python train.py --num_hidden_layers=9 --hidden_size=160 --n_experts=8 --experts_per_token=2 --d_expert=160 --d_shared_expert=128 --hidden_act="squared_relu" --moe_layers=[1, 2, 3, 4, 5, 6, 7, 8] --router_score="softmax" --normalize_top_k=true --routed_scale=1.0 --balance_loss=0.00759 --balance_bias=false --router_z_loss=0.001 --shared_expert_gate=true --init_std_router=0.00711 --lr_router=0.000907 --vocab_size=7755 --norm="rmsnorm" --norm_eps=1e-06 --tie_word_embeddings="early" --optimizer="soap_variant" --learning_rate=0.00455 --beta1=0.95 --beta2=0.99 --max_grad_norm=1.0 --batch_tokens=65536 --max_seq_len=512 --train_tokens=453600000 --max_steps=6922 --dataset="wikipedia_en"
Below are experts of layer 6 (counted from 0) of a mixture-of-experts language model. Rows are named router (the router's row for the expert), up (a neuron's input weights, with its number), down (a neuron's output weights, with its number) and show model dimensions 0-79. Each number is 50 + 15 x the weight over its row's rms, rounded and kept within 0 to 99.
Before each expert's rows: "gets" lists some tokens that make up at least twice as much of what it gets as of all text; "comes before" lists some tokens at least twice as common just after its tokens as in all text. This comes from a sample of Wikipedia text that the model never trained on. Tokens count by the router's weight.

# expert 0
gets: "\n", " (", "==", "–", " \"", " "
comes before: "\n", "-", "|", "==", "S", "The"
router:15 79 25 42 43 42 49 46 53 51 75 54 58 47 42 83 42 78 81 54 33 47 60 45 16 39 71 56 44 60 43 58 31 58 76 67 52 29 93 23 58 42 50 55 38 43 37 57 46 33 49 27 30 46 28 46 46 77 45 53 17 35 43 50 60 52 64 50 52 72 48 48 68 65 45 65 37 72 42 43
up0:65 35 27 39 62 47 41 43 24 33 22 55 50 57 51 76 52 61 20 44 23 49 45 52 32 47 46 34 32 34 41 66 56 45 63 75 53 51 44 73 58 49 55 59 50 71 44 25 63 43 61 51 44 62 54 48 63 80 41 40 52 40 52 62 45 41 34 53 61 46 74 55 40 83 90 40 74 46 48 58
down0:53 64 59 60 47 51 32 66 63 48 50 44 63 52 74 44 46 28 58 57 71 43 67 54 72 55 74 41 65 55 43 66 75 55 88 45 65 76 66 34 51 56 51 39 48 49 70 60 67 24 76 62 87 47 76 61 28 44 35 51 68 49 39 47 37 75 60 51 70 76 38 68 78 34 32 39 35 49 64 70
up1:28 52 45 25 45 56 38 47 72 55 54 50 63 52 13 45 38 90 61 27 51 36 57 48 24 32 53 68 29 46 47 26 56 18 36 25 37 57 53 66 70 36 19 61 59 63 71 64 46 46 56 30 37 10 57 53 50 55 47 53 35 30 53 63 27 59 60 62 64 48 49 67 25 43 43 63 56 39 44 24
down1:41 35 64 45 53 30 63 56 38 45 66 60 42 36 47 48 49 64 89 31 52 38 40 55 59 31 68 31 52 31 50 41 45 43 56 49 66 59 55 49 44 78 63 46 37 45 59 56 76 36 60 47 43 53 65 72 39 65 62 75 28 46 48 65 45 46 43 74 66 49 51 48 49 59 18 59 38 68 76 41
up2:75 46 51 41 40 63 38 64 37 54 53 60 57 31 42 69 52 52 43 75 64 36 29 69 47 70 49 41 57 45 57 48 39 74 44 42 38 54 52 72 70 64 46 50 25 71 37 34 69 69 38 40 40 81 57 39 65 54 39 53 58 33 39 65 46 44 49 56 40 59 59 33 67 41 15 55 32 75 66 38
down2:74 41 46 55 57 34 55 67 27 26 49 41 40 52 56 34 44 40 36 12 36 40 46 43 42 39 37 54 75 53 49 22 22 51 36 43 27 20 33 58 41 41 43 47 46 58 35 41 57 66 81 31 36 69 56 38 81 74 51 46 74 62 49 29 49 53 60 35 71 75 31 44 38 66 56 45 37 32 41 63
up3:61 34 65 24 56 63 53 43 36 41 47 69 58 48 31 52 45 46 56 49 44 55 47 57 45 51 58 28 69 38 35 46 53 62 66 48 50 28 15 50 45 72 42 66 76 59 64 51 57 50 66 15 54 16 28 30 30 61 41 32 59 48 47 45 57 27 73 23 29 66 47 41 61 36 39 48 61 67 39 35
down3:36 56 57 55 67 50 58 46 60 73 78 43 31 38 63 42 20 55 46 58 73 48 33 52 55 55 55 57 33 48 45 58 35 16 45 39 74 66 42 52 51 51 17 74 43 21 73 60 57 17 47 64 63 71 56 62 68 50 37 54 60 11 55 59 36 40 49 60 25 38 33 37 58 73 65 48 45 33 72 32
up4:77 51 63 57 31 70 57 61 37 22 72 30 43 57 55 75 37 32 68 28 48 20 61 52 43 73 61 51 29 12 40 47 40 32 35 56 49 43 44 67 66 41 35 30 44 79 36 44 62 28 63 64 58 75 55 63 38 55 45 42 36 44 41 57 45 24 65 55 38 17 41 41 43 53 39 45 43 54 37 59
down4:54 57 41 52 34 50 55 41 62 63 52 57 35 38 32 57 65 57 24 31 77 62 60 72 44 18 45 41 42 33 40 85 48 53 66 41 45 49 54 44 40 61 51 47 28 34 49 28 58 57 40 59 59 60 28 59 44 47 56 36 22 51 54 34 47 53 47 42 35 57 43 60 37 77 40 36 36 45 50 12
up5:29 32 42 41 46 38 45 39 47 44 50 59 67 52 41 57 42 43 54 48 54 47 45 52 41 36 21 53 52 36 29 72 27 72 58 63 27 69 64 74 49 51 47 44 43 60 65 30 50 25 19 34 65 47 57 16 56 58 42 35 42 36 56 38 54 46 22 42 41 77 36 38 55 76 43 52 09 78 68 55
down5:29 16 66 42 56 60 37 50 53 44 37 50 94 49 54 29 43 57 39 58 60 55 41 55 66 41 34 70 60 65 45 48 40 95 16 45 45 25 34 63 53 69 40 68 43 56 28 55 53 43 68 77 13 31 40 19 41 41 54 51 70 54 25 38 43 56 63 62 65 71 32 35 17 63 64 49 59 36 51 54
up6:24 50 31 60 50 37 94 54 67 57 55 56 50 54 62 77 63 46 51 29 40 63 68 38 64 58 34 18 63 85 57 65 40 50 53 74 49 35 41 58 75 51 51 21 69 86 38 51 45 69 43 30 58 69 45 53 53 52 51 55 56 11 40 36 52 50 42 28 47 41 63 26 71 64 21 43 35 49 59 40
down6:39 61 46 82 07 49 36 49 43 47 64 52 18 71 48 57 32 29 33 41 46 65 52 42 27 33 63 48 55 52 53 67 82 72 45 53 55 46 32 50 69 38 50 34 66 55 62 54 40 40 55 38 54 54 41 13 53 49 59 57 47 46 77 78 46 65 71 50 50 53 52 25 52 30 46 69 82 50 72 62
up7:47 79 44 52 35 40 63 43 66 59 81 53 60 70 45 67 29 74 49 33 46 41 46 22 38 72 70 44 43 39 77 33 49 60 41 53 49 30 60 43 41 29 36 38 55 28 62 31 71 63 36 66 51 59 61 36 47 39 44 66 62 55 45 46 35 37 40 43 50 62 57 46 34 32 41 45 74 46 41 37
down7:47 45 44 47 36 36 66 55 36 65 41 37 35 42 42 48 77 58 34 69 53 72 65 40 56 64 57 53 43 57 46 37 73 69 24 33 48 83 71 35 41 75 67 53 44 57 43 40 33 40 43 53 12 66 80 78 11 43 10 68 53 43 48 69 60 29 34 37 56 43 81 78 85 32 43 46 44 36 52 26
up8:37 49 61 34 36 42 48 69 39 52 69 78 49 55 47 46 35 42 51 49 45 44 49 47 73 44 57 75 68 72 47 65 33 47 46 69 53 88 39 45 41 49 27 40 69 40 40 28 43 60 39 28 74 49 55 55 50 54 31 79 62 57 23 16 49 47 46 87 42 61 63 49 41 45 64 50 49 52 57 65
down8:33 25 53 61 55 49 48 72 68 73 36 64 61 55 41 48 54 52 50 83 31 77 56 32 47 42 56 61 40 49 59 31 36 31 46 61 28 27 54 67 59 55 39 59 41 89 69 56 48 34 38 54 50 42 44 64 60 63 14 41 64 45 50 63 39 84 70 61 35 28 45 71 53 43 51 69 37 64 42 60
up9:41 76 41 70 82 26 73 51 54 41 64 46 39 65 26 65 69 42 52 58 24 49 58 27 37 23 45 63 49 57 65 68 54 44 68 32 34 51 49 20 52 43 61 49 56 48 50 59 61 47 50 63 32 70 56 43 70 37 29 69 52 50 35 50 19 63 74 46 48 46 58 39 34 70 26 56 39 59 55 50
down9:29 64 44 56 52 73 57 68 52 65 49 43 56 37 61 31 70 93 27 80 66 63 47 43 46 59 26 59 38 23 53 23 70 60 55 85 55 44 28 68 38 47 48 45 53 64 51 46 52 56 56 48 52 53 54 49 28 97 40 40 37 64 36 37 65 39 57 49 34 46 62 53 57 37 58 46 76 52 58 23
up10:54 55 52 67 78 37 79 21 10 67 55 42 63 40 69 71 35 82 57 47 47 40 59 45 53 49 39 44 72 44 39 37 32 68 44 56 50 50 60 42 59 46 36 67 16 74 62 79 78 45 40 73 22 49 47 65 62 49 35 48 26 55 40 30 39 46 34 37 70 71 50 63 53 50 53 55 26 79 63 53
down10:32 55 49 51 56 31 34 42 51 43 56 40 47 32 28 33 68 49 45 60 52 58 49 60 25 62 64 52 37 40 46 65 65 42 58 55 58 69 54 70 39 57 51 58 72 36 59 23 43 41 73 61 57 78 67 48 58 54 49 60 47 52 41 65 29 68 86 58 69 27 66 49 28 71 58 46 32 72 60 50
up11:31 30 60 36 49 54 57 50 39 54 49 82 51 19 34 76 55 48 55 65 43 38 58 44 32 45 70 39 50 69 36 42 44 50 29 70 50 57 82 41 51 60 77 52 40 52 30 66 50 30 55 44 61 74 43 39 69 22 70 49 36 34 56 37 49 78 64 36 29 37 23 65 58 48 41 55 70 41 20 47
down11:61 75 50 52 54 28 49 50 38 20 54 44 66 70 51 53 36 40 38 35 51 64 60 45 28 60 62 53 13 76 80 45 69 29 41 46 51 77 14 55 56 79 55 57 57 36 61 47 28 45 42 48 39 49 54 39 62 43 59 37 37 15 22 52 66 58 61 66 40 55 23 69 55 53 55 45 72 52 77 46
up12:24 67 41 11 50 55 28 57 49 62 55 25 41 30 32 35 49 63 59 50 57 47 43 37 28 43 44 64 41 77 72 52 46 40 54 62 56 76 65 36 54 67 54 32 45 59 56 59 66 47 52 42 46 62 60 51 46 53 61 55 61 42 69 41 57 47 39 60 42 54 38 30 45 52 55 70 65 59 32 76
down12:51 32 68 34 34 58 48 66 28 46 46 33 43 75 34 42 30 39 40 49 46 58 35 65 29 47 44 48 71 54 45 64 34 43 36 58 44 73 51 35 34 71 36 28 28 49 35 31 38 54 62 29 76 56 36 41 29 58 42 56 48 50 36 39 58 73 37 48 58 51 39 71 57 65 59 53 41 50 41 26

# expert 2
gets: " of", " in", " and", " to", " was", " for"
comes before: " the", " a", " his", " an", " be", " was"
router:47 55 52 75 58 19 80 17 68 50 59 58 52 71 51 48 43 51 69 51 41 46 75 58 60 71 46 60 59 62 62 37 46 46 71 71 57 33 34 50 63 44 17 44 69 37 39 75 41 44 39 41 22 61 58 50 34 30 41 44 29 26 07 45 57 39 40 37 51 22 70 50 37 77 73 36 57 43 51 60
up0:39 29 63 32 45 70 43 50 76 47 49 42 75 47 53 41 65 65 51 48 45 58 76 36 33 51 37 52 62 48 83 65 54 62 59 46 76 20 62 43 60 48 43 64 60 52 61 53 18 66 29 46 33 66 44 70 53 52 35 32 63 65 45 41 55 31 70 30 44 41 14 35 50 59 59 53 54 65 66 32
down0:66 23 82 49 32 27 55 31 45 62 60 38 60 52 61 34 27 42 47 52 45 67 77 78 50 38 71 54 46 57 48 73 33 79 57 39 50 73 44 72 47 25 60 25 53 52 32 58 63 51 45 68 53 35 42 32 43 58 71 49 52 44 25 48 55 29 32 48 49 34 28 23 33 54 58 45 67 41 60 58
up1:32 56 78 70 36 20 56 36 58 60 58 51 53 46 25 41 52 54 32 18 54 51 50 30 68 44 62 41 66 33 42 50 56 57 32 30 61 44 50 67 37 82 34 50 66 36 69 91 41 43 56 50 66 72 54 56 80 54 32 45 63 48 64 62 19 59 63 24 49 49 63 64 61 23 53 40 54 70 84 46
down1:51 54 42 65 53 33 36 34 28 43 61 48 74 36 55 29 50 20 61 85 49 39 55 56 47 57 18 43 43 62 70 30 60 28 70 36 47 52 32 21 88 39 46 49 63 57 54 40 66 52 60 57 58 40 60 33 53 37 41 58 39 39 69 77 53 55 86 50 35 22 52 70 76 46 51 33 64 64 78 50
up2:25 49 44 31 40 53 45 57 49 41 27 62 81 75 70 65 47 36 72 54 51 26 50 44 64 49 99 56 23 42 83 48 61 62 67 46 67 59 29 47 56 51 52 44 51 63 53 33 80 64 54 33 58 67 71 57 67 40 23 32 59 40 62 28 57 30 44 67 41 51 60 43 57 86 59 44 60 58 41 50
down2:80 48 63 78 58 31 78 55 59 53 58 25 54 57 25 39 47 44 50 47 54 63 33 44 59 48 66 36 47 54 35 36 32 36 57 54 64 74 60 67 50 48 48 48 45 60 36 79 70 33 72 60 69 89 65 50 58 20 61 50 34 56 51 53 32 52 57 59 78 51 20 52 41 43 76 39 59 35 89 57
up3:62 30 72 38 44 17 49 66 43 27 58 69 35 75 81 36 43 47 48 49 36 48 53 49 56 53 77 58 61 67 28 78 42 39 45 23 17 62 45 68 22 25 38 33 60 43 29 42 62 55 71 55 61 58 57 38 57 16 54 38 57 57 47 42 58 70 32 26 23 43 38 60 52 60 54 14 84 24 55 51
down3:25 69 62 61 54 19 58 42 64 39 40 35 58 80 60 64 49 50 53 61 55 31 45 59 39 46 59 59 60 37 66 61 73 09 62 63 46 43 50 23 60 49 39 48 36 05 59 36 30 59 33 53 40 59 60 64 67 44 30 57 63 65 28 42 75 36 63 59 60 56 31 61 41 25 50 80 41 43 40 56
up4:31 60 43 23 57 52 53 58 51 36 46 40 51 42 44 16 39 61 39 22 83 42 54 46 47 54 62 63 49 36 55 74 56 64 37 88 71 42 50 20 70 28 62 17 52 47 25 43 61 26 49 21 51 61 37 86 13 61 81 49 32 67 53 52 64 46 51 54 37 28 35 46 44 46 49 38 41 57 46 34
down4:48 53 30 47 39 40 45 46 75 47 63 44 66 56 54 38 51 39 29 61 85 44 38 93 60 55 40 45 28 61 40 53 44 50 53 12 49 51 36 49 37 68 63 57 41 47 55 59 58 49 67 66 41 34 43 36 39 37 44 42 55 53 50 28 75 63 60 70 69 79 60 35 73 60 24 49 12 61 36 49
up5:52 59 50 57 10 74 61 32 54 33 30 70 48 28 58 45 43 40 27 52 22 42 76 26 61 41 88 36 50 65 69 56 31 56 53 38 53 56 48 46 64 21 64 36 31 38 31 31 63 44 66 63 27 64 60 58 40 64 43 14 25 40 19 68 75 63 63 73 54 44 42 69 46 44 30 64 52 60 63 55
down5:52 63 49 15 49 40 31 29 50 64 32 49 47 48 39 53 62 62 64 44 31 76 45 51 66 41 96 46 47 68 33 68 33 61 48 61 61 62 16 75 81 68 67 43 42 62 46 58 42 27 62 74 60 62 82 39 47 75 68 44 27 41 45 43 32 66 61 25 73 48 44 69 47 42 51 45 35 55 47 37
up6:40 33 35 27 52 53 81 30 70 32 40 39 47 71 32 51 62 42 47 26 23 37 47 31 33 56 69 47 40 72 72 69 51 49 58 55 60 26 43 35 71 53 46 44 46 58 54 64 40 42 39 75 41 55 51 57 37 76 39 51 54 36 75 57 75 63 70 35 59 62 44 39 46 40 61 30 50 55 42 85
down6:51 71 55 68 34 53 33 48 59 59 45 52 31 38 55 46 60 51 24 12 51 71 53 48 32 51 50 54 46 30 64 30 54 56 70 43 51 50 22 53 64 34 47 50 38 47 37 53 31 41 45 74 60 66 48 53 47 36 55 55 31 51 26 73 51 45 22 31 65 45 31 53 56 65 38 20 43 36 55 42
up7:48 77 87 38 61 29 26 56 21 65 24 40 34 39 52 21 46 54 71 58 73 61 42 57 33 53 61 45 62 72 41 45 49 52 40 64 59 42 27 56 44 50 66 37 41 38 70 39 32 46 49 49 46 42 57 49 61 40 25 35 68 50 38 36 66 64 65 65 21 48 61 60 21 80 58 71 73 48 52 41
down7:60 52 34 59 56 61 50 46 37 46 21 55 40 69 47 49 74 41 33 50 63 52 82 48 47 53 32 33 45 46 22 46 53 43 50 43 44 54 48 54 52 83 37 62 63 46 58 10 54 68 32 75 46 57 66 18 56 46 39 67 77 40 38 09 54 62 39 39 29 39 72 48 43 63 17 46 50 40 47 44
up8:56 43 59 37 49 35 44 54 42 38 60 41 73 86 38 46 54 54 33 37 22 32 73 65 56 21 40 74 37 46 42 42 23 40 27 50 69 04 76 58 25 46 28 38 59 76 78 67 40 60 59 24 44 54 59 53 59 25 42 64 66 49 59 64 32 41 64 45 50 58 39 42 48 55 38 55 44 51 67 60
down8:30 55 50 54 67 54 81 55 61 49 49 29 41 46 37 42 75 22 58 99 59 62 71 68 50 71 76 29 51 44 33 76 44 46 51 41 72 53 26 54 36 43 72 80 47 43 47 31 42 39 59 63 51 38 42 57 24 55 34 32 61 23 37 43 53 58 55 51 36 31 63 30 37 83 30 34 69 48 53 38
up9:45 38 51 53 47 57 40 36 49 43 56 54 69 53 65 47 67 40 65 50 31 38 68 33 45 46 75 69 52 55 42 40 41 61 91 64 56 16 60 54 50 58 40 68 89 57 69 75 55 52 60 36 53 52 35 54 36 53 54 32 47 00 39 79 52 39 29 51 53 37 66 56 57 63 41 37 42 47 35 24
down9:56 69 53 37 52 46 38 32 37 42 42 54 54 52 26 50 65 66 41 76 36 62 13 48 40 41 41 72 48 37 57 74 82 65 62 73 62 50 62 51 48 36 63 45 29 87 70 28 45 39 65 58 53 61 43 28 43 19 47 67 41 60 56 56 35 37 44 54 43 55 20 44 47 50 61 38 63 56 62 44
up10:47 48 51 45 42 32 60 66 50 70 46 59 21 26 41 45 44 74 36 52 61 60 53 50 51 47 66 70 38 50 43 46 30 11 58 35 49 25 46 68 19 41 56 43 43 38 62 52 45 46 46 27 70 44 52 32 30 28 25 68 46 32 27 58 30 56 35 26 53 67 30 64 59 68 69 37 54 48 20 65
down10:51 67 38 54 36 65 49 42 47 73 44 63 73 61 40 73 77 38 70 20 61 16 05 51 75 44 42 42 49 68 35 47 52 49 49 48 66 40 77 40 49 52 54 65 54 36 39 48 77 75 54 56 46 40 64 52 23 67 67 75 48 56 82 51 36 51 54 63 43 59 18 50 53 58 61 79 58 23 23 43
up11:14 52 72 41 37 49 46 53 52 42 48 52 63 51 53 23 58 53 59 53 56 59 22 30 61 47 72 27 63 28 49 82 50 69 38 10 37 42 36 52 57 70 35 41 66 47 30 57 48 43 78 67 43 28 45 81 63 48 48 33 40 65 52 37 70 50 38 57 57 33 54 52 23 46 43 38 46 75 47 78
down11:55 35 29 52 57 42 40 36 58 36 40 38 43 69 52 81 46 29 49 31 32 30 55 48 63 31 61 43 20 56 52 35 34 51 61 44 26 71 47 24 49 25 17 60 63 26 42 59 50 44 29 42 46 22 62 71 65 32 71 42 48 53 58 67 60 59 52 51 57 58 52 42 57 76 34 51 45 29 45 70
up12:55 64 56 56 41 54 51 37 44 48 36 18 60 62 52 32 61 51 65 72 38 69 56 47 72 52 24 85 60 73 40 65 55 28 34 40 78 51 68 46 54 27 75 38 48 51 61 41 60 50 61 54 60 46 55 91 38 53 33 33 51 54 57 40 34 53 62 41 44 46 53 48 34 28 53 20 34 35 74 47
down12:36 66 46 68 63 20 41 46 54 45 42 50 63 69 38 00 51 54 36 45 58 35 53 36 59 58 60 24 52 22 80 75 53 49 50 58 46 48 38 44 57 89 56 78 63 54 58 35 24 45 42 52 27 47 77 35 32 65 50 63 52 29 60 43 50 45 36 55 48 57 40 69 45 68 64 61 31 61 73 44

# expert 7
gets: " |", ",", ".", ")", ";", ":"
comes before: "\n", " ", " The", " 0", " and", " 1"
router:12 44 45 51 16 68 62 46 78 71 42 68 45 77 49 82 57 41 60 67 36 34 49 30 48 70 58 46 38 57 70 70 50 53 50 63 43 39 55 36 63 63 22 30 31 49 52 48 55 37 51 52 59 56 47 29 40 44 17 56 47 63 62 47 61 63 28 39 40 62 16 66 42 44 71 34 66 63 44 58
up0:53 60 57 54 38 49 79 24 68 49 80 40 62 95 59 39 59 52 52 66 47 50 44 20 66 54 56 66 31 47 32 45 20 49 58 32 49 37 63 65 81 56 32 39 40 45 42 52 68 47 54 39 43 54 44 58 32 44 19 51 41 48 36 41 39 45 51 32 40 57 53 16 50 72 56 45 50 57 56 36
down0:54 61 80 40 44 40 49 65 67 70 24 66 50 30 63 81 48 51 35 52 52 45 61 73 52 49 54 66 54 33 41 52 70 62 59 84 38 84 55 56 68 38 72 56 72 36 59 52 40 13 65 58 42 60 52 35 65 49 73 37 68 29 60 62 48 52 41 33 55 59 50 75 54 26 56 55 46 51 28 58
up1:67 34 58 70 63 49 22 27 52 65 53 50 60 58 34 54 43 56 54 45 85 63 21 43 16 51 47 31 57 58 52 71 62 67 68 63 89 62 46 20 79 73 37 46 41 65 64 60 53 62 28 44 45 40 31 62 43 50 77 43 84 69 77 56 47 57 45 41 30 42 42 31 30 57 32 31 74 50 40 52
down1:19 54 47 53 67 23 36 47 70 58 50 50 44 47 38 35 72 58 55 70 45 52 59 60 38 50 77 81 36 45 37 49 69 47 69 43 44 48 64 56 43 58 68 28 50 59 44 66 33 52 12 61 49 80 48 57 55 51 67 37 18 19 57 45 32 46 43 40 47 68 53 70 66 51 51 53 67 70 40 59
up2:37 20 45 60 45 61 45 64 43 66 39 74 79 57 64 17 62 53 60 29 46 56 42 72 41 56 54 49 50 56 81 77 43 51 41 88 61 14 41 75 58 66 25 51 44 39 59 74 46 52 43 15 42 53 52 45 33 68 26 48 36 37 30 50 75 52 46 65 55 65 39 40 63 58 46 14 35 66 41 45
down2:45 70 56 45 44 67 98 55 67 37 49 63 27 53 55 52 36 42 76 41 54 16 52 16 46 55 48 73 66 53 39 65 58 40 34 49 89 68 86 61 45 48 46 41 59 40 71 12 35 30 55 51 62 64 61 51 31 50 55 78 72 40 52 39 82 32 40 50 46 56 47 50 36 63 40 41 73 38 43 61
up3:57 24 45 50 69 38 46 50 60 35 57 26 86 56 82 48 28 74 57 57 49 73 76 53 67 52 71 63 55 53 51 41 58 73 42 55 62 31 50 42 67 53 65 25 64 45 37 67 54 34 63 54 52 49 54 68 38 50 44 52 54 58 46 47 34 56 33 68 57 40 30 55 56 75 40 75 46 69 76 50
down3:36 50 39 36 43 60 53 65 29 42 46 38 00 71 39 51 52 47 45 40 21 64 61 50 28 49 43 47 70 68 65 70 24 58 54 52 42 47 73 41 00 39 35 48 32 33 50 43 62 51 50 82 46 51 47 41 60 42 48 36 59 70 59 37 49 33 68 32 34 60 52 25 68 51 36 50 53 43 45 31
up4:47 53 48 53 32 27 53 45 66 57 44 62 65 28 56 60 44 20 66 54 24 56 49 50 58 44 44 73 42 45 47 25 48 56 82 47 62 67 54 68 52 58 39 52 71 64 34 36 45 61 56 32 31 16 49 37 51 82 62 31 67 66 59 31 37 52 28 87 69 27 75 64 71 57 53 59 82 44 28 64
down4:29 93 15 55 72 65 58 62 45 77 46 54 64 77 76 56 56 57 62 33 49 48 30 58 22 48 53 59 58 55 47 40 58 26 53 59 45 46 69 79 59 63 30 61 61 52 53 54 27 48 33 45 49 45 55 34 27 46 27 38 55 55 70 59 45 48 66 34 51 85 67 52 64 28 53 49 47 77 55 47
up5:19 53 61 34 60 32 64 50 76 59 49 45 47 82 63 34 75 37 56 76 44 64 45 46 63 30 38 73 54 73 71 43 47 55 48 57 53 45 47 57 58 75 41 57 53 31 30 65 67 53 61 58 68 51 52 43 46 74 49 58 42 54 48 50 61 49 22 62 44 41 60 29 39 93 43 39 63 60 57 29
down5:58 70 73 27 60 38 39 79 48 17 57 53 65 85 63 10 43 53 49 50 61 72 29 35 21 54 56 45 27 37 66 61 67 41 59 75 44 35 58 23 34 38 52 65 55 68 63 46 50 59 44 45 83 65 40 31 62 44 52 64 43 45 55 47 68 51 37 49 40 37 42 53 39 36 37 57 40 46 73 44
up6:45 42 25 86 34 32 51 48 70 42 77 64 57 37 56 41 26 54 37 38 57 63 65 41 62 59 51 47 48 36 67 51 62 69 24 56 45 53 52 27 42 99 35 53 62 44 52 35 54 37 40 26 52 52 50 45 40 45 44 34 58 37 14 36 72 65 33 64 54 64 73 67 48 51 44 46 43 21 62 40
down6:80 46 48 51 73 36 38 55 43 61 45 54 62 77 62 44 48 35 41 57 62 65 52 70 84 61 61 34 51 56 62 54 38 47 19 55 59 47 46 51 45 68 35 57 13 42 78 63 49 53 56 32 24 35 76 67 27 64 48 43 42 53 31 69 36 56 33 42 58 60 48 48 59 29 54 51 42 43 93 32
up7:39 68 24 48 43 59 61 63 66 81 47 59 85 72 65 42 49 49 44 34 54 46 43 64 56 60 54 24 61 72 65 89 69 57 85 53 68 49 59 31 56 27 26 62 52 47 22 34 40 42 49 55 49 80 51 70 61 63 48 46 68 40 31 26 75 52 32 49 31 27 48 74 67 30 69 75 52 64 61 65
down7:50 66 70 39 25 57 52 21 46 76 57 52 84 69 24 53 54 73 53 50 50 58 58 40 45 50 59 08 45 35 44 40 39 42 60 56 29 61 48 32 49 76 51 51 44 18 61 31 43 82 48 73 34 59 40 56 46 60 35 55 58 93 48 41 73 25 44 47 60 62 30 22 40 71 50 54 32 32 48 62
up8:46 48 68 33 64 37 48 72 55 65 45 37 68 47 14 44 50 53 32 38 43 60 83 35 36 56 47 55 56 44 85 63 46 62 59 41 69 59 51 33 56 61 54 55 26 19 46 42 30 50 33 46 36 61 56 52 42 56 37 23 61 59 46 41 69 34 38 45 53 39 31 70 70 59 47 46 16 48 16 83
down8:60 56 50 42 42 36 36 57 58 48 57 61 44 63 58 38 44 59 46 32 22 43 28 73 64 62 54 39 55 47 48 26 61 33 79 21 65 75 40 52 43 59 73 74 38 67 64 47 74 55 64 36 48 57 61 18 68 34 69 57 34 70 57 57 70 61 64 39 69 47 46 65 46 32 49 31 48 34 21 33
up9:15 50 48 31 82 46 50 43 55 64 49 43 67 40 31 67 29 72 49 34 35 53 67 41 76 69 24 46 45 52 46 64 64 48 58 58 75 48 74 57 37 38 60 73 58 50 41 82 68 60 55 58 31 61 36 65 42 40 33 38 47 57 45 61 50 26 62 31 48 63 37 44 60 70 52 34 35 62 11 72
down9:59 28 91 65 60 53 59 68 44 66 57 53 63 55 46 93 56 49 61 35 56 66 21 42 37 61 24 55 58 76 67 44 36 75 69 42 27 39 64 49 31 47 73 58 53 70 62 64 33 23 46 27 65 18 59 21 55 48 65 39 52 48 58 26 60 45 58 56 50 58 42 51 59 39 60 63 31 36 63 48
up10:48 34 72 30 45 59 52 61 62 58 45 62 44 70 63 65 20 50 44 49 18 28 60 57 34 27 70 07 34 50 72 60 32 33 55 52 40 70 59 52 55 69 51 20 10 42 33 44 46 65 69 29 78 31 57 37 25 53 46 40 25 61 67 54 49 60 49 66 55 35 27 77 48 41 36 63 33 58 36 34
down10:37 57 51 76 42 65 57 65 61 30 37 39 64 22 54 28 72 42 52 59 58 59 43 46 66 74 27 46 61 59 48 35 53 55 42 53 59 37 28 34 52 36 45 66 76 58 67 59 60 44 58 80 38 47 54 61 59 65 34 25 73 46 15 49 60 43 46 43 28 35 62 59 43 55 47 28 51 41 69 44
up11:26 27 32 41 44 52 53 58 46 42 20 15 51 42 67 63 67 44 61 47 54 50 39 60 52 37 62 35 28 34 46 48 73 71 23 62 35 41 15 38 45 42 29 38 53 66 58 37 53 14 36 35 80 33 66 36 52 59 07 13 57 53 57 55 56 60 47 64 57 51 53 67 44 49 69 68 46 66 65 48
down11:44 60 13 34 39 38 41 41 39 66 57 50 24 51 59 71 65 72 81 71 39 60 44 65 33 56 54 48 61 52 36 43 26 69 44 52 52 24 70 42 50 32 48 28 46 39 39 32 70 54 35 33 36 38 48 57 49 29 28 61 48 60 48 69 55 39 29 40 31 42 74 54 54 46 37 49 65 17 35 17
up12:41 15 71 34 53 85 29 46 32 56 40 50 50 68 43 48 44 42 56 60 39 66 58 56 20 56 52 58 32 41 56 60 59 55 47 75 67 55 63 33 38 41 40 30 68 37 42 48 52 55 42 42 50 16 38 43 65 56 62 42 59 31 75 37 70 31 39 63 44 34 37 34 49 66 35 70 27 61 27 49
down12:60 54 51 59 37 37 42 27 83 67 34 18 62 29 54 38 44 35 31 64 52 68 45 47 80 60 43 51 65 54 63 77 36 36 37 46 32 47 45 24 62 77 44 63 20 56 52 38 54 47 62 25 36 34 54 29 51 64 52 67 42 44 49 41 33 31 73 61 73 40 56 59 56 31 32 35 64 30 57 52